config.toml
experts_per_token = 1
normalize_top_k = false
routed_scale = 1.0
balance_loss = 0.000119
scale_expert_input = true
beta1 = 0.95
Below are experts of layer 2 (counted from 0) of a mixture-of-experts language model. Rows are named router (the router's row for the expert), down (a neuron's output weights, with its number) and show model dimensions 0-127. Each number is 128 + 32 x the weight over its row's rms, rounded and kept within 0 to 255. Numbers have three digits each.
After each expert's rows: a language model's description of what the expert responds to. This comes from a sample of Wikipedia text that the model never trained on.

# expert 5
router:153159129145126125121128172136144106131182033109114122160136147091094161136141126136147094169150037139123127122137117212103157135109095111122141110118105124135088081106098138148111201162161145173108089179154067131117163179092150108093138107186110103196071159082150130136087148123163121178082139134100136088140100056115135111102132125112147189168135062144145120169113103143084130168159
down2:110183122180148153152102121136150121148143086112118146129145126131106122150130105166100172125138120120247070122188097141136061073103091121143175191171172106100134111116135141086182091153155172150084093086156117124145068138076136145108110149095106159176115097078152121127186141098142134095102114139140146097113097114056156133166136132198124139149148171132183092173095099126117122170155
down3:134131154123167149120178120123073096112111115159074146113145197103115187152127100082093166081161082150142118141082139148076151118121102078095165111145183169132153106157176151151139053105151202113142166143144201093150095130135198115147157173139144093134124145179177141162148104187149127121120120173150146145148118152105137092109161142148112062133143121142099150072191094161125136173171
down4:198211160081132085143073119142099099143152125080097175155105117110170106178139120167087101133062146120166160140140097185110097130147119056139147165069119122083163095110116138053163146151098154192130093156113077131156125126147156164164084094111118090131112170167061136101119112120104097102141119087139090147073113062186114146135140139127113128123106123113137119172140165129163093121091
down5:148096214191136161118104091152076143102159155147132103122153128109090086143133142141154180124071127149097140167122105162104124102145119137076117124162175124139035100123150074071129193138094083136140166151153128110163129102126146139041082094127134141093144129110185141081205142113149136105145120118127153122130078158107171109124150202172117106112094130097162128131078160091132133059146
down6:184126176129130156118113130127114120191078137152144157104138100095121101112115167133135170093150154090132094146101201100209147152123114140140124098158096120098074099124163090131138190125111139142184144119126109098147104134079089120126158150129127137072136112129119102213130176173112193126131144175154107141151153108050166053144103078100133092124160104052126105109139127086118191166072
Description: Mid-sentence punctuation like commas, colons, and semicolons, plus the preposition of, in prose, lists, tables, and taxonomic entries.

# expert 1
router:149132124071114162133076111143090086094127138093183109111084134116138084104110127085159126175122078168167147172127126123079082125118116153130195097156189161066105149128120142076132150190143163161162127115182184096112085080091157173131156124166134110137082140085146101154147174193126139177155174163137085156146136105066126121090148098166125133114179131141104158157062072121110128147144
down1:169153096136188129145129090132110143140124140126179152064174126124147138064137146119125087090119153134149108081158059117175076129088096169124101144162076050078141164078167065093180073130070090137104129140099123156126117133142095119139085118100121169127140137053118121097156133110141153113112142097127141176170095150153131126164137127142144107189166146132077126101084147218101145180124
down2:167101141108147138104078130117086141071133149177138142164078093048106097102038113081137126130116104129116139111144094090130111078175131148150159145146093138091138138117117060129185133107132171081080125073139106095094102075139159138183126112099130157102117116163145131148165117162098195102039093078121095084113135088145116132174123073146105172116104073081159089113136098104145124118128
down3:112131114102095130116197087113058131116119110110123164140122060104133154106116149096106156127079142156103140116151142113193119201127114096139173136179147059159034121126151114127158125161160147170125115088113108170084161131130105122058148181128068129193149127144101114122107202128111175103118145175103172077144117116111166089100048112145103110160165145109098094132146126140135079095138
down4:083192138112154103122163159085119098076098161149187144093204126162154092139131132087125135113104112124138142073150103168170090179085118155130123142170145197179128166148134187119120117158099156166133160087121170115138148088116143110131173084071154151165186095135121087099102138143040102131156122126129164107087116141176141115128089148163160136133171146174110098172133110188156120062148
down5:122113136164123162140154127114121179121140202148177132034205151129106106047146119125220068122152113129163117111122129165111148079106122109124144134138176175161138125113107102183156129141080103129112162084105069091099094097130173147162096108139138161118099168166127142096185126095145127163163190110118143106136112096092125155170098153094155096111165177088177120161114128098103148116173
Description: Determiner-like modifiers before nouns, such as possessive 's, his, its, their, numbers, other, many, several, and adjective suffixes like -ical.

# expert 15
router:114134100124094182139143084143141097084136168177101122100118153139119065083105124068161077140147122088161172136111122149113106128140115159143073066135190166067115095136132146107146150173112157136202106093189148103070107134108100135105127099171160149107119098073191163105152159122139174147058180180150094152117132098124192145102139121124134163106116110196127120191118126077120150164138
down2:114102120168146179080087084103098079076126149099125183104149153065099131135145098134115139150125037159125080187117060063139154186103169116154149119126122050142159100125098141142079146081122098164172095131117096147107146098149074156109081208117138136138184160129135190138124143133136140080131105118091164107137111112123114116160150153141088146130147159138118120155120139181078138079169
down3:115208156078119128130167080119134083164170076148081190156099134104187145103157126107152129118111156074157105119137147193093129176126147106119145139114155197089175121118160106171139130129111174102163169120138146129073134148040166161100112108128143149103127130155178165118078134110190139090098098167113097166097151118133127138073159115102162152093115111189100155116079140081143111183103
down4:155107146149158122179150186139104120112131103092150103109129120125110126167094150170087086111165156136108146078141078111200202144100122172046137143112121178121092126114148120141099193147188102167155125153085103151090146141123093136055153071100099158128141182156134158154103107126117100208128155099111141087097141114126111103137084115168097111107216127123178083100085126170142104160136
down5:122120098148083138176135106183098133128133088114150117180111118113119138084092151131155124123136093136126195150097121135105129128188150173079140146141168102171110202133137142104088108091147104171096164117110196078165174147156160173117079133139113207161162102158116130096133086072138185170110123138078118114164139085134113149132178171165199101117113207161148089114119080118082151154142
down6:107166174133173120090134111084100122157139124130096104049164146087148121080171152184087128105123120143098119095148079073138145180117148066151096052115108089141120096061104136192129081131110118128105163116136136148175129169085123137053101137135124123091159182115129157140177139194087142090116128132064085162128154169109095122134131149127148153146124081147119100124103092127215170107144
Description: Final vowel-heavy pieces of foreign names, species names, and long words, e.g. -ia, -ana, -ius, -illo, -encia.

# expert 14
router:206152099116156111209105114185144083182123178073124150129114159099117082166112202148172113150151116154153139156115158173100086129105166086146079157161162156172115135113130145091155126129118097193152127150131125067163179155081085098146116127160093098105159175153176164132153147120139174059105126148127102089078114140174135162090157100095114174103116161117128139182132165140127150127147
down1:116113113145143139153117140104171123062159058131123108109114112155150133149146146125073104142101161142132107027101155115148149173153142088110039159167132093104135175164149139099144085153137114131106157159146173096163123129070168168135102069138110089164165125124086214158116147097135127110085131175086106115124200129105101097141183088153150092174145101107109114086132164147126126202134
down2:120109114094116152101139114100112092106168121107142126163165117083129159142129148154139124107134111104148150120065049092082147115161128068111132164161098205114113107129103171056103163142165169135106118126122115163108068170098140168122132185069116088154147127128093083183125152164112121129171097112102097151121110130134172151120124082128120174115065252147153091133175141132185156168121
down3:175110149057094091145101148177131084143128098158106146155157163097098115155137127186159176104163174173146078164151126112127158111105121112111113141119155177147146108099087092090128145173185134083055122097135116144132146146130130087150147138161141200166163110171148080118095124120112132187185133074087087147172118129065228115131129152100106131134089095129152148110111119137121212143116
down4:125110105114143167217140163092161153151145132168109150150076161127147152202094135096166089081138157162114166029127137138125139170093117174134147073104123163136154096122107091079116077138077164175104158163116110172146158094106121099159152126119140123175117111157169115159137156137170201073128141144082139145168156106142139168121132141061116124107055130078132194118119119112133164116125
down5:108206164092139082104109140104100068087094096109175091148142175099100171130156124097095086147169110186093159129115154122133117156131109194128167084105114081178089145161139084121143145150125150116119129136138158181073171145120131103104112122137070129199130115100157149134077096130114088095154156096097153131075165131155066119114119102113129017162097144151163144116088131109130113141064
Description: Past participles and verb endings such as made, known, released, -ed, -ing, -ized, often after was, has or he.

# expert 9
router:157174089129076104180052195168101134148148121162139097099149143139080149122157122177136126125179160153157103210155158118105150153141110109150168093103122142044121111115112155031132146174144148167127120122203193139105117120122153155121180191148110135098116139157111121134110132132115098087091101139081102163084098109130128141113201148141083143132138104081084126151112168132110144177149
down2:163084128150162137162130151139043154127138102104175188125195055132125181140155149158141118133162171117108129152170127148125158186175093131081112118092121132165120080123091112157128123158168141136069106089141125194126126146124059172119118121132160133162178085174089143041139119111182113132090126114143164106121081133130117125138169115120169135120145127172081067137123183143143131189181
down3:094072152145135078100106106122136159178151085117100174109159145135186098131131147111152127173106105150080118130171116162069095108098108074158147093089112154189088149154141171116117128143116153054125163051115154150107178108118115143145202130163138110138122150111149159213168159142100087110168136118186093094147111184110193145146091103147173086122153132122148136143084125133086087122183
down4:104114119150148138130141128092130096191100124184072081071121112143179093111077092093107153164092088153151129128139078156115118144147138103087089126134156154182155178066139103168113143155141151118128134124128109110121101082104090158224085184152125093135116108097120177147110130092131117142134194116131154187124151142054222080129115108127170167105195088157122157161124119151144150105118
down5:111109151058103192098107126134139110107143097149146110056060111122125137079069144161166146091093175119102146074120146104140122072154099105158150221151107143109100115126094188121152094126128177131128113150106091173145146122113139140133155103085070129159117139117102113046200150140155144156159103057109093156163134172175138153095110143142160113112175152180151077121119094144127140099170
down6:118175103091135109096088101097137099128116123149177111148137139136178088125141111147219142111217118160157171108140042147139127157195149110087136148161160078162152109108087111146115106128186189106103076029127158117144175113143137123152138080124136146129144102105135191182162158105144117059160137125060178145156129127140160142176144116140133162119154113155110162094131167142123121131129
Description: Articles and determiners, mainly the, a, an, The, especially after "is" in opening definitions like "is a historic home".

# expert 11
router:114137165136075188131169146149070120135131156116110200067108087127123167114131115159164138120178105141145161095116091108199132141124091169145129110097138109172138129162139075127177143100189084106106183127148119076164175113074050061131117166111154079119122143153127129099142151118115154138084122139161096125110123187055152145085199170125151120148111123108125166173103117180124114107173
down1:143113133101122119075176165152139135135153121152130140171127073068149093126155203162163072102118087106143115130217147185161124137141169170115141138180115102161076117151157182169157244124147131086092190132100143112082129103125164102159116160147110129148139184133120147126155115115108126132095118152095121133108125101083132117152112162126118216114075140133143154094212148131141148121118
down2:131087169105139138136180133160143149151167111142136095115118101138137142142139118134156116170151091100112133123101162104067155165119126136084125041089120095205106111137130132123132113044106186127096128177157158143140122067124133142150140155100067147035143176208118112103105098093168092109107145095138135094140119093140081078120124179117194158130069147099065123096120069142120107139158
down3:096165131084154073113098152150146121142089105148151116093152170099158189108130158084186148113099181119097049107156107148106132133133087111141142182118089116125144082161122091120160106101130099173113112166188141170115144161177119091127076119141100141155120123143132167151120119070180095121115177090134198186108150088177102123074062140163173186080098083127095149117110140108101097101159
down4:174170144115134110147056101126113134137123123074087116167129120057125176168115130106102118088148135150159152083113127129129146153157155121087144086089101092154149100125143207090121116105117148168103129205169120125143155068131144158113115099143111205094074127104084063105126166077138131115108173141175142123125191084113099146126206171195177143144139066153134073110111127130105110123126
down5:118116146177164101132163097097169187062122113160142164201127132112140112097096116187127147179125125176133112097130150081152178108137186135033121135148185111091106118138188175142117130121137069174106129123124079155160125170185099064154142141104083147130087137098140170126124166164158158121114107137176157132113100122106127150148133116168113089114084180124061118082093130079130159128172
Description: Nouns and word endings in sports tables and geography, such as season, League, Stadium, age, north, UTC, and hurricane names.

# expert 0
router:063141125119137114134152153155152125100167110129065183160154087132116144153115097096170111104089111118134115093072114105152165131115146154122101157158136094176175114132164079162134157140180121103137136112081144147115133157092049090087039124131070138089117123137156078091158103103090119147151118162147149067120101188124210088107143117173111136142139121091147197185109158139179120144069
down1:139112082150167105150148147122111153131175181101208149051112183139122158097109142167087087114146198103134138099114161172087174142105168059113091120121146131138142141123099127196162165168160114171100163081118147164192162120129148174203161107112108145081125108158119083169095155118134149167122102097096168172058167104077107121131162140115103130127111114118128114085134102150080109142130
down2:054086115148125137158111163129112176092054091120129200156117088104133169127149102072116151114132121129135068086157152149108131074106108227146146063106170158089119148121128174150071120117157093120110147077181133135193167126108140100149097108106164159100077098155157160090133149140090140116156090147113197079144154147106120115127104131193103151166127139117138132104112082135154127104180
down3:152158144143142115153080132144166142104138147168196151085151051090145071193106198126079151104154152129148130132116180109125165056178107127102088093123114200075130181122139131125078116109089184094112153122147155124075160152093201151156154083084157117098105119123136090143065117100134101116066149153106073169136106124112116130127104114120122077165140099143152138113123159133129190141120
down4:157134189161100120101115128147138148105109087085096188087103109153102157146128095061144160088135115130084077040093134102141077132109137139179131099177122155165190138160179106063163085134206102194092158116157109133077119095142140042110123117119103146149153135108139137119164187158169128164139139124143166103146132162153180087083111152129109163173113117143165093112131093127121147136140
down5:063112140103124159146125119161176121078117149157130105142128049151175127151147111124110113177123157113184113120081161107153130106150141122110159146103115110101177127162136085145134156155075135136181091136110142150121118034141163103137143161084020099152186116162116112069125118107125093111120139131203118140106127157074144107148087108115154123132090207136157121226144142103121141129177
Description: Subject pronouns such as he, she, it, There, plus first pieces of foreign names in tables and sports lists, e.g. Ito, Hegerberg.

# expert 4
router:124121085081104157124106113141124094091131108179140136084115135120163073137093111120110133152120057154167164116105114178074084145106122137146177105095140149087052112160127112106161141174116193170177101130169169148121067089129163159150179105188142093107082109076098156138136136171147159141103237126147123159190154125130124127126129107116166181119165123156111110087136142130138075169168
down0:138092102088061118162132126130164142116083101133115098139131088098107188115126124193116078111102097070130119162098121179160120123095078115115125086076106152156092133077149127152137139139083130179133126139153180144116152111120077147158122134153065138102170084121113103025152104189092174129090130135092159135141136072111153127118129062125122192164093149140140073112075190150154139152085
down1:146133157088115174196111111146112122252123085118176116130150111154178074136144120118098168129155109139115106166132116129151093119139157105140083095177103126155153155122079121034158133168153123119079074089117114173126078111112155155180146096101153164109096138141062092148153159082102101085097136140112119152109121113090127095130086105088103116195116111155152151195105112137109078137101
down2:140149138159172150158130130114126087112121090106117126152122101054153077098127138136137145138077156104053153134108129145092112114131147185143163140052145190090114108158114127175101193115109148136108107138109068109151126173118098144098102130121142151146162125176056153148096094109122078108167119130117234130112163143119110151172117160097181085097090137086140211128118140137170140127208
down3:167159136127186096128121132159126127100212087097108130134144098176132104162133092105104148144104076071199119122076153167128212159124137099158103175150104152127131074119109164121114130109131084180169198179158133129161149107119151182090162150135112128098098117115165096141155188124106147104084153180108098108160047112148168126134150134176132169170107156142134184142112141083090130119089
down4:120167159074168121138116173086106071149105118121120132161114145147107158126153159112115129126181101084184092146135104197079150132121124167161186182128113133151136085097143156171082128187090136087132121104122175122153070070179089172100105154177120107116118167150119163180102151101068104133102147161105084068035148089098124106100142145109169161110145148064135111111126130148125087144156
Description: Hyphens and en dashes inside compounds and year ranges, such as smooth-hound, sickle-cell, 1991-1993, plus odd word fragments and verbs like can.